Weights of a small mixture-of-experts language model, trained from scratch on English Wikipedia.
Size: 15 layers, width 256, vocabulary 2048.
Experts: 8 picks a token, a shared expert of 64 neurons.
Training: 544M tokens, 8304 steps.
Below are experts of layer 10 (counted from 0) of a mixture-of-experts language model. Rows are named router (the router's row for the expert), down (a neuron's output weights, with its number) and show model dimensions 0-255. Each number is 50 + 15 x the weight over its row's rms, rounded and kept within 0 to 99.
After each expert's rows: "comes before" lists some tokens at least twice as common just after its tokens as in all text. This comes from a sample of Wikipedia text that the model never trained on. Tokens count by the router's weight.

# expert 74
router:56 41 60 44 53 66 52 00 44 83 70 51 31 53 55 47 50 27 57 35 35 55 47 45 61 46 71 50 64 49 61 71 49 18 38 09 63 44 47 59 64 36 59 18 22 54 63 50 58 80 49 52 49 59 33 74 35 47 62 40 51 26 50 53 61 31 30 50 41 08 51 61 39 63 51 62 75 18 47 33 82 59 60 68 35 27 64 31 51 29 53 73 28 55 50 46 42 32 24 54 39 56 29 46 65 43 59 51 71 49 36 20 27 32 29 36 43 43 66 63 71 47 45 38 28 59 53 66 27 51 74 51 51 27 41 59 43 39 22 56 53 50 37 56 77 57 48 78 79 69 65 56 70 58 46 25 56 64 39 80 74 33 58 68 73 41 46 34 50 60 39 55 24 65 41 47 75 40 41 67 42 53 48 56 65 25 48 57 23 38 47 57 63 45 63 40 51 43 49 50 41 53 64 31 23 60 50 49 51 40 54 77 67 63 42 39 45 56 51 53 75 61 54 41 38 65 51 69 58 57 51 79 51 44 37 64 48 52 63 55 56 56 43 39 60 49 05 49 50 59 52 42 35 44 37 48
down0:49 79 49 57 49 58 55 38 25 56 50 37 44 61 63 31 56 48 53 53 52 39 51 48 67 72 89 57 72 99 78 56 57 81 43 50 31 45 59 53 65 40 84 28 30 47 43 75 55 32 61 39 37 52 56 55 34 83 69 47 36 31 41 75 51 36 71 48 79 54 53 61 42 43 68 58 51 37 69 45 56 61 77 31 53 45 42 54 45 70 42 71 34 30 60 47 32 53 37 34 64 42 32 71 41 48 50 72 46 49 53 80 64 65 22 66 76 34 49 78 73 55 66 19 37 40 60 55 42 31 60 51 33 62 43 60 56 60 55 66 28 10 74 38 39 68 57 57 42 64 52 68 54 28 38 72 54 44 47 49 32 68 38 58 63 48 43 76 15 43 59 48 80 58 32 59 50 46 27 42 51 37 48 22 51 38 27 66 59 53 41 51 67 46 59 70 45 47 64 66 48 36 59 55 37 67 77 58 35 47 64 53 56 37 59 67 62 56 36 48 52 47 30 41 65 56 56 68 49 62 63 30 82 21 68 51 40 35 36 76 53 49 67 51 30 42 47 45 63 47 23 59 42 38 46 70
comes before: " of", "al", " for", "'", " and", "ary"

# expert 20
router:63 26 47 65 56 35 44 72 65 50 41 47 27 54 57 56 22 61 40 62 75 59 82 33 50 41 24 67 63 41 67 52 65 23 51 48 53 41 50 28 32 44 48 66 64 27 52 50 78 35 41 40 48 42 58 43 68 50 21 47 71 31 48 74 51 51 41 44 43 21 28 67 49 67 56 72 53 70 66 66 70 89 54 37 59 52 77 68 38 34 49 37 49 22 48 64 72 30 44 30 47 64 57 47 39 53 57 20 64 51 85 46 40 41 63 35 53 37 54 54 35 35 93 47 21 60 73 60 58 41 64 56 47 18 30 65 68 40 44 36 42 47 53 65 29 50 35 38 50 67 69 40 61 51 59 32 78 40 33 53 26 47 32 76 33 49 37 63 50 71 34 51 38 48 77 29 23 35 40 56 37 47 38 64 63 13 55 34 36 60 65 44 58 60 48 34 45 31 53 56 34 64 70 33 62 63 68 44 23 50 60 43 61 60 53 50 43 45 51 52 48 64 36 55 73 39 39 91 65 27 45 66 35 76 58 54 27 43 28 60 68 48 51 47 56 68 49 37 49 30 45 25 60 44 43 43
down0:51 39 26 65 61 36 48 52 42 47 49 65 36 47 74 68 37 55 37 69 46 52 44 59 63 59 34 47 54 47 32 32 72 54 59 42 46 53 33 61 58 37 47 52 69 40 40 28 49 75 35 13 43 29 18 66 63 38 47 48 76 47 50 50 52 65 50 19 51 70 78 76 48 54 73 40 43 43 32 59 25 65 31 29 56 24 57 33 69 58 33 69 43 28 58 73 49 57 41 53 41 50 82 56 35 53 47 47 65 37 43 51 35 61 47 60 54 53 83 25 41 54 68 29 25 57 84 55 34 42 42 73 43 63 32 46 59 21 28 66 45 32 72 21 27 55 68 58 46 42 40 90 64 44 28 57 25 57 24 39 59 56 46 39 31 26 72 44 58 49 31 43 42 34 66 58 50 49 34 44 60 54 67 75 30 28 69 59 22 44 65 57 54 43 58 60 70 37 36 51 47 61 56 54 44 85 35 59 50 62 41 41 50 36 39 38 43 39 63 38 20 39 32 55 56 43 60 12 31 40 48 53 47 65 44 47 40 30 27 52 75 50 35 31 26 75 49 31 61 42 77 56 53 29 50 65
comes before: " the", " a", " his", " their", " an", " her"

# expert 31
router:64 58 37 49 73 54 43 49 37 35 62 45 15 30 45 58 36 63 38 25 64 61 45 50 51 41 23 54 46 44 54 18 56 52 33 34 35 19 62 61 63 46 68 35 46 24 31 38 70 72 12 35 21 22 57 20 48 41 60 45 52 53 56 63 75 41 64 29 36 65 59 58 40 49 42 36 61 39 63 56 47 45 48 35 43 37 65 35 61 49 50 09 29 42 26 65 57 36 65 63 32 62 69 19 35 49 72 42 47 46 40 53 68 50 47 51 66 57 62 24 46 46 67 64 42 45 59 48 87 49 44 75 36 52 56 74 53 50 47 56 37 71 40 38 12 42 68 71 98 64 71 59 51 70 73 85 47 36 46 53 44 36 65 52 27 68 57 66 63 24 50 38 26 27 51 55 64 34 36 48 65 48 35 51 71 55 56 45 37 35 57 10 52 37 39 47 49 53 57 45 64 42 70 40 46 49 51 48 27 40 60 43 18 64 37 41 39 59 49 27 57 55 55 64 58 58 65 50 45 69 72 52 62 58 57 67 56 50 39 49 36 60 61 43 27 39 58 64 55 41 70 48 69 53 14 60
down0:62 29 58 49 58 42 64 59 62 39 59 24 41 38 32 50 29 30 66 50 60 35 62 58 60 44 54 58 39 44 48 76 64 54 42 27 50 60 42 44 72 56 62 40 41 73 54 63 38 51 59 49 47 49 50 62 42 49 70 49 42 57 51 62 26 37 65 62 37 62 35 59 80 40 48 52 17 62 59 53 59 56 54 68 33 41 48 33 59 46 19 38 25 59 76 56 45 53 48 32 74 93 33 44 33 57 64 39 42 40 05 34 46 57 33 88 38 51 54 48 44 52 42 60 67 67 46 82 59 64 17 38 42 58 34 74 49 47 57 45 59 66 55 46 65 46 30 60 83 46 41 81 55 56 60 41 52 53 45 69 45 43 70 52 39 67 49 56 52 18 68 24 41 21 25 31 86 55 49 68 48 57 48 43 52 40 60 72 47 36 37 57 53 47 57 45 76 47 51 62 46 75 49 46 55 86 53 51 50 35 35 58 41 58 52 60 34 59 42 92 86 91 60 57 61 54 63 43 33 21 56 47 76 59 29 26 63 40 38 41 49 26 54 42 37 57 67 46 24 47 46 51 92 51 43 69
comes before: ",", ".", " and", " of", " in", " ("

# expert 86
router:44 61 64 52 47 15 38 35 65 62 63 48 52 67 25 67 63 57 59 42 51 52 65 44 49 37 34 45 71 44 52 39 42 32 58 48 69 42 49 64 03 45 51 76 61 52 54 57 76 20 49 68 44 46 52 64 66 52 83 48 30 24 42 65 42 57 56 33 80 38 43 44 46 88 42 46 81 73 40 61 67 48 17 34 57 24 36 41 38 51 56 48 50 51 61 31 58 73 35 56 54 41 63 44 29 51 64 64 51 73 40 47 26 99 42 51 35 46 43 38 77 53 61 68 26 62 65 54 55 23 85 61 72 39 46 54 54 49 29 48 61 69 44 43 44 56 47 69 54 55 30 43 28 57 62 32 73 50 30 31 66 42 30 80 34 38 36 30 54 58 45 42 50 45 74 72 51 51 43 65 66 47 26 70 48 35 53 36 58 69 62 41 58 54 63 44 66 64 43 43 54 49 63 62 31 40 52 60 28 22 27 40 46 43 52 62 34 61 48 59 48 60 42 46 24 32 41 38 48 29 36 71 36 71 67 16 30 37 20 50 63 57 40 44 39 31 50 50 36 58 51 45 43 42 84 34
down0:62 40 76 34 57 37 44 56 64 74 57 52 33 63 51 37 45 60 50 69 27 63 58 75 31 28 46 59 68 34 41 55 63 42 62 53 46 44 66 60 52 23 66 76 56 50 41 64 51 76 43 46 26 44 55 53 84 46 50 53 84 64 53 59 64 59 43 54 58 51 56 48 24 48 56 58 44 41 53 49 44 36 64 53 40 52 44 41 86 83 48 64 38 28 70 70 57 65 42 52 27 58 40 44 52 45 62 43 32 40 70 31 41 32 53 36 46 74 64 26 68 64 44 70 44 15 26 63 52 29 59 80 46 56 63 63 44 17 52 79 60 68 41 22 52 62 69 76 60 31 66 31 55 43 47 30 65 52 35 67 68 37 74 39 33 23 43 36 68 57 39 39 32 55 39 35 71 69 52 24 51 37 52 43 35 48 45 49 51 64 57 18 71 63 48 40 33 41 43 34 83 46 21 60 28 43 38 61 30 68 55 54 38 40 33 32 48 71 29 43 80 56 44 32 46 39 55 64 54 60 25 53 39 46 50 22 72 20 72 45 59 86 41 51 60 31 49 40 59 66 40 77 37 45 48 40
comes before: "ing", "ed", "ment", "er", "t", "ers"

# expert 25
router:51 27 72 29 79 33 44 44 51 43 47 49 44 63 51 93 31 57 24 61 50 45 67 64 79 73 47 34 59 44 62 67 62 25 37 45 34 56 59 65 58 48 37 42 35 50 23 51 53 53 54 60 55 53 52 56 42 42 34 44 31 46 59 73 26 59 44 34 54 40 55 51 40 69 58 46 49 29 44 56 58 46 54 80 44 48 59 52 43 82 50 51 32 48 53 68 60 63 29 75 74 30 63 31 80 40 41 37 67 58 42 62 39 54 41 61 62 52 67 85 41 52 49 47 35 64 42 22 42 39 95 47 48 68 41 46 49 44 48 02 32 62 61 35 33 58 51 47 74 81 55 49 35 68 52 65 52 43 32 60 44 41 67 70 34 98 41 21 27 34 30 55 32 27 41 62 40 65 48 42 41 32 33 31 56 26 83 27 37 62 34 47 43 43 62 64 26 13 23 69 37 43 45 62 58 43 44 40 64 37 46 72 50 63 52 41 27 37 54 44 59 66 63 63 27 48 57 61 44 48 63 65 70 46 59 55 57 51 40 43 71 38 45 54 70 32 49 52 66 51 48 68 51 36 21 45
down0:37 33 21 61 66 54 29 37 61 45 28 56 69 52 60 52 58 57 27 43 47 36 35 49 70 69 59 74 49 66 33 48 37 68 41 65 57 39 56 71 47 41 53 72 69 67 36 62 34 78 84 31 67 81 38 50 37 58 53 55 49 63 42 26 44 34 49 60 83 69 77 51 81 42 23 46 32 38 69 47 23 33 50 45 44 38 43 36 26 81 38 41 54 53 46 69 40 59 67 55 60 54 44 70 50 37 31 41 64 63 62 40 67 63 31 47 34 44 60 45 49 71 64 42 41 61 38 25 83 57 68 36 53 72 46 41 25 41 40 19 46 31 62 54 41 50 69 53 46 57 65 57 46 61 53 40 45 51 61 59 53 47 27 28 50 72 53 76 62 55 47 55 40 38 24 58 57 75 61 62 58 69 40 45 62 47 37 40 19 55 26 56 55 59 62 58 69 84 00 65 64 64 46 62 51 33 67 53 30 40 61 45 57 60 67 59 10 63 66 49 68 22 52 47 21 61 22 41 75 46 65 46 53 53 53 63 38 54 48 50 70 65 22 60 26 59 42 56 69 48 67 44 61 38 54 53
comes before: " of", ",", " to", ".", " and", " in"

# expert 57
router:31 61 66 33 60 65 53 59 48 61 67 48 22 74 39 58 48 65 60 35 39 55 63 49 59 47 78 33 41 35 57 83 36 48 60 52 48 31 08 42 59 28 63 53 50 31 78 72 62 51 58 33 43 57 25 28 46 71 66 21 49 60 35 54 53 58 23 24 29 20 36 56 55 55 67 42 59 03 67 57 62 64 24 54 58 45 59 37 55 56 40 55 55 51 61 79 51 66 58 40 58 68 38 45 80 55 48 07 44 57 44 55 51 50 33 66 63 31 60 38 61 45 52 27 51 61 49 52 37 40 44 44 54 44 54 65 20 54 46 55 72 53 51 53 54 43 23 26 62 70 62 47 48 59 71 34 76 48 58 64 44 78 47 49 63 62 59 32 46 64 46 47 26 51 60 55 61 51 28 52 24 35 44 17 37 25 48 81 35 37 41 27 63 45 75 49 41 42 70 71 60 41 64 42 43 73 46 21 60 44 43 53 65 20 55 39 28 52 51 70 53 55 58 36 23 50 51 25 52 30 58 54 69 55 77 53 44 70 29 63 31 58 64 29 55 54 31 38 50 31 50 78 39 45 41 71
down0:56 21 71 32 34 42 45 46 63 58 95 62 49 45 74 57 57 87 41 27 33 61 51 49 64 34 42 60 49 31 56 55 53 50 56 49 46 22 49 47 65 46 25 50 49 45 34 78 46 54 62 54 37 71 54 37 35 17 39 66 61 66 53 68 42 49 35 47 43 75 32 60 63 71 52 53 62 53 36 49 43 45 65 38 43 38 48 27 40 66 56 60 80 34 28 57 75 31 31 35 38 48 55 64 51 20 65 88 65 33 60 46 38 18 52 43 59 35 30 30 42 68 34 44 48 24 74 70 34 29 55 53 40 31 48 63 35 48 43 36 43 50 34 71 23 54 72 17 74 49 35 54 40 41 69 34 56 33 59 49 47 73 73 49 58 51 51 58 39 46 55 58 33 60 48 40 38 44 74 35 73 44 61 79 46 87 60 47 31 52 48 61 30 37 74 79 41 64 50 28 43 39 55 58 31 47 67 52 52 44 77 39 51 47 65 50 37 61 41 29 52 69 68 52 62 52 67 89 62 53 31 84 52 42 78 57 51 51 75 54 73 53 58 53 20 52 40 50 37 32 49 55 57 45 33 52
comes before: "s", " of", ",", ".", " in", " and"

# expert 63
router:20 51 56 73 47 48 37 78 31 19 37 43 37 32 55 68 43 43 33 33 37 38 55 49 48 30 53 44 68 67 59 29 55 71 62 52 63 16 43 60 39 38 62 47 42 74 36 51 36 52 47 62 81 56 39 64 50 48 57 70 46 50 66 63 45 45 39 51 26 41 43 37 66 77 58 59 25 57 54 96 69 43 70 63 27 53 78 70 58 69 51 42 47 53 64 42 48 43 44 45 58 47 40 33 57 73 24 35 48 43 53 59 22 58 35 44 72 46 47 63 54 47 18 69 47 42 65 63 21 59 24 82 21 58 76 18 54 61 52 48 69 67 55 72 56 38 48 33 43 79 67 58 81 35 28 31 31 49 50 57 45 25 51 61 54 59 36 52 49 58 56 43 60 65 58 56 65 27 43 63 48 64 54 55 47 71 38 48 18 54 53 50 31 55 51 47 43 44 62 54 46 53 48 54 63 80 63 79 36 44 60 50 40 22 48 31 32 52 50 40 44 48 45 57 55 60 50 35 34 45 57 85 39 42 66 02 61 81 70 50 39 68 65 47 24 54 37 48 54 55 54 08 58 48 72 50
down0:68 35 65 19 76 55 50 43 39 61 70 41 40 68 65 38 25 54 67 68 76 52 63 77 51 11 26 28 37 36 64 55 51 54 42 52 51 56 49 27 52 62 42 51 55 29 74 80 58 73 55 54 45 20 74 59 72 42 66 51 52 45 74 56 79 49 72 39 57 53 63 49 38 29 50 43 56 34 39 33 37 38 33 74 45 24 24 66 38 70 41 69 49 30 50 59 53 53 52 74 31 47 68 48 36 66 32 64 71 44 54 52 25 23 53 53 15 65 58 57 52 50 39 61 74 61 54 51 52 49 40 51 26 41 51 52 46 50 43 41 44 57 58 50 46 48 54 59 25 34 72 56 67 49 38 64 46 70 43 77 63 54 50 25 46 52 58 59 67 47 59 73 32 37 46 13 70 35 54 40 42 45 68 47 49 42 17 53 51 40 27 19 46 37 21 64 51 43 82 34 47 34 81 74 67 44 48 43 54 42 81 38 62 71 28 62 41 45 48 30 54 29 28 44 45 58 48 73 75 59 44 74 43 57 39 48 51 64 71 41 51 39 74 41 74 73 51 70 72 35 41 52 39 51 59 31
comes before: " |", ".", ";", "–", ":", "00"

# expert 35
router:45 33 63 35 39 20 39 53 50 68 31 57 56 70 60 63 27 48 35 70 42 52 29 63 65 33 49 45 50 46 58 38 58 38 53 45 47 72 30 50 47 57 68 62 27 23 66 54 51 32 44 48 51 52 23 39 34 58 11 13 34 38 47 52 46 90 20 32 42 50 34 59 45 57 36 48 53 58 56 52 49 39 50 44 23 48 18 28 41 72 40 58 28 35 52 95 61 53 40 38 68 78 71 42 45 39 26 33 45 67 54 41 25 60 65 23 50 63 62 29 54 50 69 32 55 40 39 48 47 36 65 48 54 60 40 63 63 41 36 28 51 42 58 45 43 23 29 27 45 34 43 50 46 55 83 84 00 48 34 39 67 67 26 67 29 62 61 25 27 46 33 60 40 28 66 59 55 59 33 43 37 54 69 44 50 37 57 53 47 49 53 32 67 36 36 43 45 70 39 45 55 56 40 44 50 47 32 49 42 36 46 40 58 57 47 45 47 56 84 53 67 38 22 46 47 42 37 52 69 49 41 59 33 99 47 56 78 37 34 46 61 38 40 59 47 48 53 59 61 76 25 54 48 48 48 61
down0:69 27 61 57 80 64 65 66 39 62 48 33 36 74 38 42 35 30 38 36 53 36 48 34 71 46 67 58 57 17 20 41 69 54 41 34 50 67 43 41 50 23 50 42 28 57 45 32 53 47 26 41 59 38 67 49 57 64 70 50 55 18 60 43 49 60 73 68 42 50 28 51 45 48 16 72 67 47 50 87 42 84 44 16 23 65 55 71 60 41 16 75 38 47 76 53 51 65 50 48 60 67 56 43 60 12 32 45 94 72 56 35 43 48 66 35 51 42 63 67 37 43 61 40 48 52 46 38 34 46 70 62 40 54 59 72 62 46 44 44 52 83 60 46 51 03 23 47 54 52 47 50 61 31 61 58 45 54 36 60 39 64 39 50 49 59 21 61 43 47 60 84 53 75 68 56 57 25 35 46 47 73 57 48 73 39 36 40 53 74 52 55 72 53 34 23 60 72 41 38 56 52 55 50 53 55 41 62 58 46 61 44 57 54 78 56 70 43 32 65 65 56 69 42 69 35 43 51 52 41 38 55 56 51 24 39 55 46 35 38 70 48 24 20 56 69 42 45 29 50 58 59 65 32 45 42
comes before: " the", " to", " by", "ed", " in", " a"

# expert 80
router:56 59 49 31 20 85 83 46 28 39 59 54 42 44 57 62 54 50 43 26 29 36 54 38 58 35 47 17 58 57 52 63 60 44 68 56 61 41 51 69 35 51 65 68 30 87 15 41 27 33 47 48 54 46 29 51 34 56 62 65 51 56 24 82 65 63 53 46 47 61 35 32 53 61 35 74 47 56 49 80 70 54 69 42 29 62 67 65 46 46 23 50 30 40 38 47 38 56 45 37 54 42 55 32 76 41 44 56 47 36 24 53 48 46 54 57 63 30 43 43 63 74 57 58 22 40 62 55 28 58 63 64 22 39 59 35 86 44 80 60 64 84 47 40 52 62 50 45 61 60 73 49 52 25 36 48 20 39 29 39 45 51 61 73 39 47 35 62 50 36 56 52 48 56 58 56 77 12 19 65 36 63 36 20 84 52 56 60 34 59 60 58 65 62 37 58 42 65 57 57 38 50 48 47 25 81 51 68 50 54 46 41 50 30 46 53 41 42 57 56 25 45 51 43 64 41 62 45 33 59 56 45 75 51 64 33 63 87 30 56 32 52 68 56 49 74 51 14 43 58 34 40 55 27 55 64
down0:48 64 58 53 66 36 57 32 49 35 61 58 37 32 56 54 54 71 62 55 51 55 52 48 44 61 63 45 72 42 45 33 28 43 54 54 66 53 17 35 37 63 50 56 52 70 48 55 43 72 63 56 53 89 65 56 42 38 53 26 27 31 34 42 40 51 69 44 68 48 49 29 78 62 81 33 69 10 40 30 47 33 38 45 48 54 52 58 65 39 68 35 41 42 59 50 58 43 61 39 54 41 61 44 52 65 66 49 16 51 29 67 50 29 47 28 75 70 46 42 63 45 66 49 52 28 54 41 74 29 49 64 67 28 65 61 48 31 44 69 29 36 19 67 51 32 44 59 72 43 48 30 39 35 46 67 62 36 66 20 65 46 42 45 81 32 66 39 69 46 80 33 46 43 48 94 57 40 51 56 42 34 47 62 70 65 69 60 68 42 41 35 68 38 73 37 32 45 60 65 58 63 44 57 46 39 56 53 50 68 77 34 67 56 55 17 63 50 53 36 39 34 43 55 50 32 38 45 15 75 34 75 42 65 55 75 46 72 49 95 24 67 46 54 61 34 67 33 30 62 46 51 39 72 37 52
comes before: " |", ";", "–", ".", "–1", ","

# expert 106
router:66 20 66 58 40 52 40 54 57 43 55 38 33 49 55 56 56 39 28 48 58 63 38 52 59 40 11 73 49 24 44 40 45 45 50 36 34 44 43 55 43 68 50 77 53 47 50 22 52 76 49 69 40 48 68 38 76 54 54 72 36 29 42 47 41 43 45 60 57 53 41 59 43 69 24 51 43 51 48 48 70 44 34 79 56 36 55 48 66 34 25 61 45 58 36 53 38 73 29 66 18 60 46 39 69 65 72 71 17 57 41 28 55 52 48 23 69 50 47 22 35 70 73 92 79 36 76 56 55 22 61 64 41 58 63 64 51 47 51 45 26 82 51 57 36 58 32 40 34 67 62 38 52 61 65 53 41 41 44 25 58 57 35 35 72 74 52 48 64 78 36 06 53 48 28 62 33 35 43 66 63 71 47 52 43 37 62 63 46 24 54 54 47 44 59 55 63 67 53 38 61 55 79 34 48 41 64 35 32 51 56 56 27 52 26 23 40 49 76 28 38 52 35 64 42 54 56 36 70 49 56 49 66 48 66 44 61 30 34 54 27 54 53 47 12 22 49 56 59 44 54 12 43 35 67 38
down0:48 74 61 48 77 47 85 37 57 17 23 52 55 53 65 63 58 45 38 50 46 24 58 39 46 27 39 44 50 58 51 72 53 26 64 50 31 16 43 54 46 49 52 46 46 53 56 46 38 64 43 40 33 45 46 30 68 37 18 70 35 43 38 43 56 48 43 75 35 43 47 23 63 64 48 66 43 60 53 40 71 58 45 48 46 43 56 47 35 45 75 49 39 62 61 55 39 43 34 45 64 61 32 46 42 38 50 49 65 41 37 29 50 32 60 58 04 26 58 48 55 48 53 27 82 43 67 60 44 43 75 85 39 24 56 45 40 62 69 61 65 48 47 60 52 48 54 32 48 32 36 39 40 44 49 74 39 28 59 63 47 53 44 48 68 75 62 51 55 59 45 57 50 09 57 16 66 47 43 52 42 42 46 70 27 45 58 61 42 72 67 40 59 68 24 63 38 30 24 55 23 61 40 52 49 50 43 61 68 50 46 40 08 47 29 48 85 31 61 55 75 10 72 58 22 49 28 40 22 34 49 78 57 52 63 24 52 62 36 25 44 39 37 56 52 55 63 18 56 51 23 48 60 63 61 41
comes before: "s", "ion", "ke", "is", "ton", "es"

# expert 41
router:66 45 41 42 38 53 57 43 23 53 28 59 10 65 47 32 55 39 47 31 35 32 65 37 40 63 37 46 50 72 47 27 34 42 62 44 77 48 40 39 51 52 48 71 23 59 41 45 31 31 24 52 84 58 35 25 65 45 54 36 34 59 62 53 56 53 34 60 42 44 29 26 65 61 64 40 56 50 38 60 55 65 48 48 32 48 46 47 49 43 63 59 35 60 36 45 53 15 29 29 54 42 46 49 38 62 65 49 46 48 33 72 30 26 61 64 48 68 27 54 44 49 54 57 26 33 51 58 61 36 50 47 47 36 77 37 70 36 49 60 51 50 80 54 74 48 99 25 47 52 53 31 41 55 23 49 69 54 34 39 10 62 34 34 63 67 58 59 42 20 54 41 58 73 49 78 66 22 45 61 44 61 21 55 55 68 46 40 45 40 63 62 70 48 60 48 49 48 27 62 30 70 19 50 73 50 44 47 62 29 29 19 59 44 34 46 52 63 44 79 61 66 36 64 63 43 57 39 31 34 32 57 52 78 68 36 54 52 44 35 38 62 41 41 46 58 23 14 60 49 40 12 68 35 50 53
down0:76 40 35 42 60 56 41 44 29 54 72 32 57 47 62 81 49 40 38 72 76 80 44 30 42 72 76 34 38 38 49 70 40 35 26 68 69 41 51 87 27 36 75 34 52 57 53 63 61 65 44 36 73 35 51 35 21 62 26 39 53 54 60 46 41 64 46 52 18 54 63 37 59 62 51 48 53 41 69 25 40 42 40 62 13 46 38 19 70 42 60 28 38 29 54 54 23 59 50 75 39 33 40 63 65 34 44 38 53 50 64 42 70 50 46 36 92 57 46 51 45 67 49 38 42 39 48 36 10 43 33 53 48 39 55 48 40 43 49 55 75 34 54 42 43 54 45 36 40 46 29 53 51 39 63 98 31 49 56 37 68 34 54 42 51 21 43 50 61 36 30 69 47 53 75 65 61 46 50 37 42 23 49 26 42 25 57 74 46 65 65 44 51 55 37 57 69 48 42 09 56 42 44 28 23 18 57 58 70 46 47 51 35 54 21 24 22 57 42 32 66 52 40 75 46 51 44 51 42 37 63 38 33 39 39 54 60 58 30 49 61 57 44 41 42 44 54 53 48 50 65 40 41 26 57 43
comes before: " |", ".", "%", ")", "′", "5"

# expert 115
router:37 28 35 61 51 47 48 41 53 53 49 59 49 55 59 39 31 59 15 67 36 10 35 56 78 29 32 63 74 54 48 69 64 56 22 53 40 69 51 57 53 60 60 88 55 16 62 41 51 50 39 66 58 48 52 47 69 45 33 43 66 24 48 57 38 60 38 46 40 26 32 41 36 57 38 32 30 66 45 41 68 55 47 36 43 46 62 51 35 48 41 40 35 51 71 59 49 73 45 51 51 67 58 40 34 46 45 55 03 50 53 41 46 58 87 33 24 45 58 32 60 54 54 40 34 55 34 55 63 52 66 58 50 51 53 77 48 29 71 37 21 67 40 44 39 36 29 62 43 46 53 37 47 34 60 60 41 47 28 73 38 80 30 59 74 52 24 86 42 59 64 65 49 27 71 73 39 59 54 39 56 22 69 38 64 39 71 55 48 55 61 58 42 44 30 63 25 52 74 23 60 58 47 49 41 22 69 41 50 52 73 74 55 78 80 40 54 46 44 65 46 65 46 13 70 38 76 49 55 52 53 42 54 61 32 50 30 61 08 49 52 31 60 49 55 40 39 64 34 64 72 54 63 71 62 43
down0:72 66 39 37 32 47 62 36 47 21 24 45 57 30 46 36 54 43 59 34 33 55 46 62 39 56 54 49 45 64 58 50 65 88 36 72 49 64 66 65 48 49 35 49 36 74 45 44 57 67 50 41 56 59 59 30 58 63 70 71 16 57 23 61 59 54 55 49 51 54 92 54 52 37 35 68 42 53 35 58 62 28 52 49 78 40 54 44 48 21 73 70 76 63 34 40 49 59 31 79 61 60 62 25 76 26 44 24 48 43 31 78 42 67 75 48 57 21 53 57 50 46 69 49 28 63 20 33 77 28 41 65 55 62 55 47 51 45 41 45 53 63 66 75 41 30 66 54 55 34 63 63 56 52 50 50 49 64 69 16 61 40 42 52 45 51 88 53 65 36 37 53 83 48 59 63 19 52 66 38 65 67 70 42 37 42 62 69 61 17 27 42 16 67 67 55 40 69 44 38 62 47 32 42 58 60 34 21 59 53 26 53 53 58 39 58 45 60 51 51 48 73 52 26 68 46 48 65 55 41 48 70 77 52 64 55 34 66 50 39 52 35 29 36 53 41 46 52 56 61 62 66 66 23 31 27
comes before: " the", " a", " 19", " his", " in", " an"

# expert 4
router:43 40 33 48 63 44 44 36 57 75 62 70 59 63 58 51 09 57 38 53 48 43 63 40 36 42 16 69 76 29 46 46 64 41 51 39 43 28 45 41 40 39 39 70 60 23 66 41 73 63 59 44 54 36 59 28 37 42 53 47 62 44 51 40 11 58 64 85 40 15 46 48 49 45 40 33 19 45 61 32 67 51 60 33 47 44 38 52 75 54 53 20 57 56 41 63 84 44 45 34 53 54 34 54 32 39 47 25 14 48 56 44 42 40 88 49 31 64 48 72 23 26 55 49 69 51 55 40 51 43 54 58 63 43 51 66 62 48 59 63 34 25 47 52 39 27 32 55 37 45 57 34 45 40 48 64 58 38 24 80 37 60 27 62 35 53 41 37 35 36 61 61 42 34 50 40 52 32 44 32 50 51 58 86 34 39 49 36 51 54 51 24 74 43 49 37 33 38 58 33 65 78 79 21 77 48 47 40 43 71 54 68 70 52 47 57 49 54 35 70 70 53 25 36 42 36 57 58 57 21 54 78 22 76 35 36 54 37 49 56 60 38 26 35 57 62 50 46 26 57 66 27 53 58 66 29
down0:48 61 38 56 47 38 31 51 63 43 52 56 55 32 46 52 54 32 57 65 69 53 31 37 68 60 49 39 50 74 42 55 50 48 33 65 55 57 64 60 86 70 67 79 38 37 32 27 55 62 80 38 41 37 64 57 70 38 37 43 62 60 37 64 71 47 43 45 59 51 65 29 35 65 34 61 60 67 56 42 62 52 63 45 50 63 61 40 93 23 51 41 90 38 59 51 22 50 46 49 27 25 34 54 42 17 47 41 66 61 51 26 46 30 47 72 54 49 44 47 55 43 92 35 60 75 54 45 45 40 63 41 68 30 37 50 69 52 53 49 63 58 47 69 62 29 60 81 52 74 39 45 57 68 25 67 47 17 19 38 67 61 60 76 41 46 46 30 46 45 72 46 54 32 38 73 59 42 62 58 24 69 47 61 50 57 36 57 61 68 56 54 67 73 28 53 44 36 51 65 28 64 32 35 62 27 59 78 47 54 45 54 67 38 51 56 37 47 25 62 69 69 55 62 48 54 37 34 49 39 03 68 41 30 41 54 63 62 35 84 33 40 52 27 34 49 24 40 42 49 63 46 53 40 18 36
comes before: " the", " a", " his", " 19", " an", " their"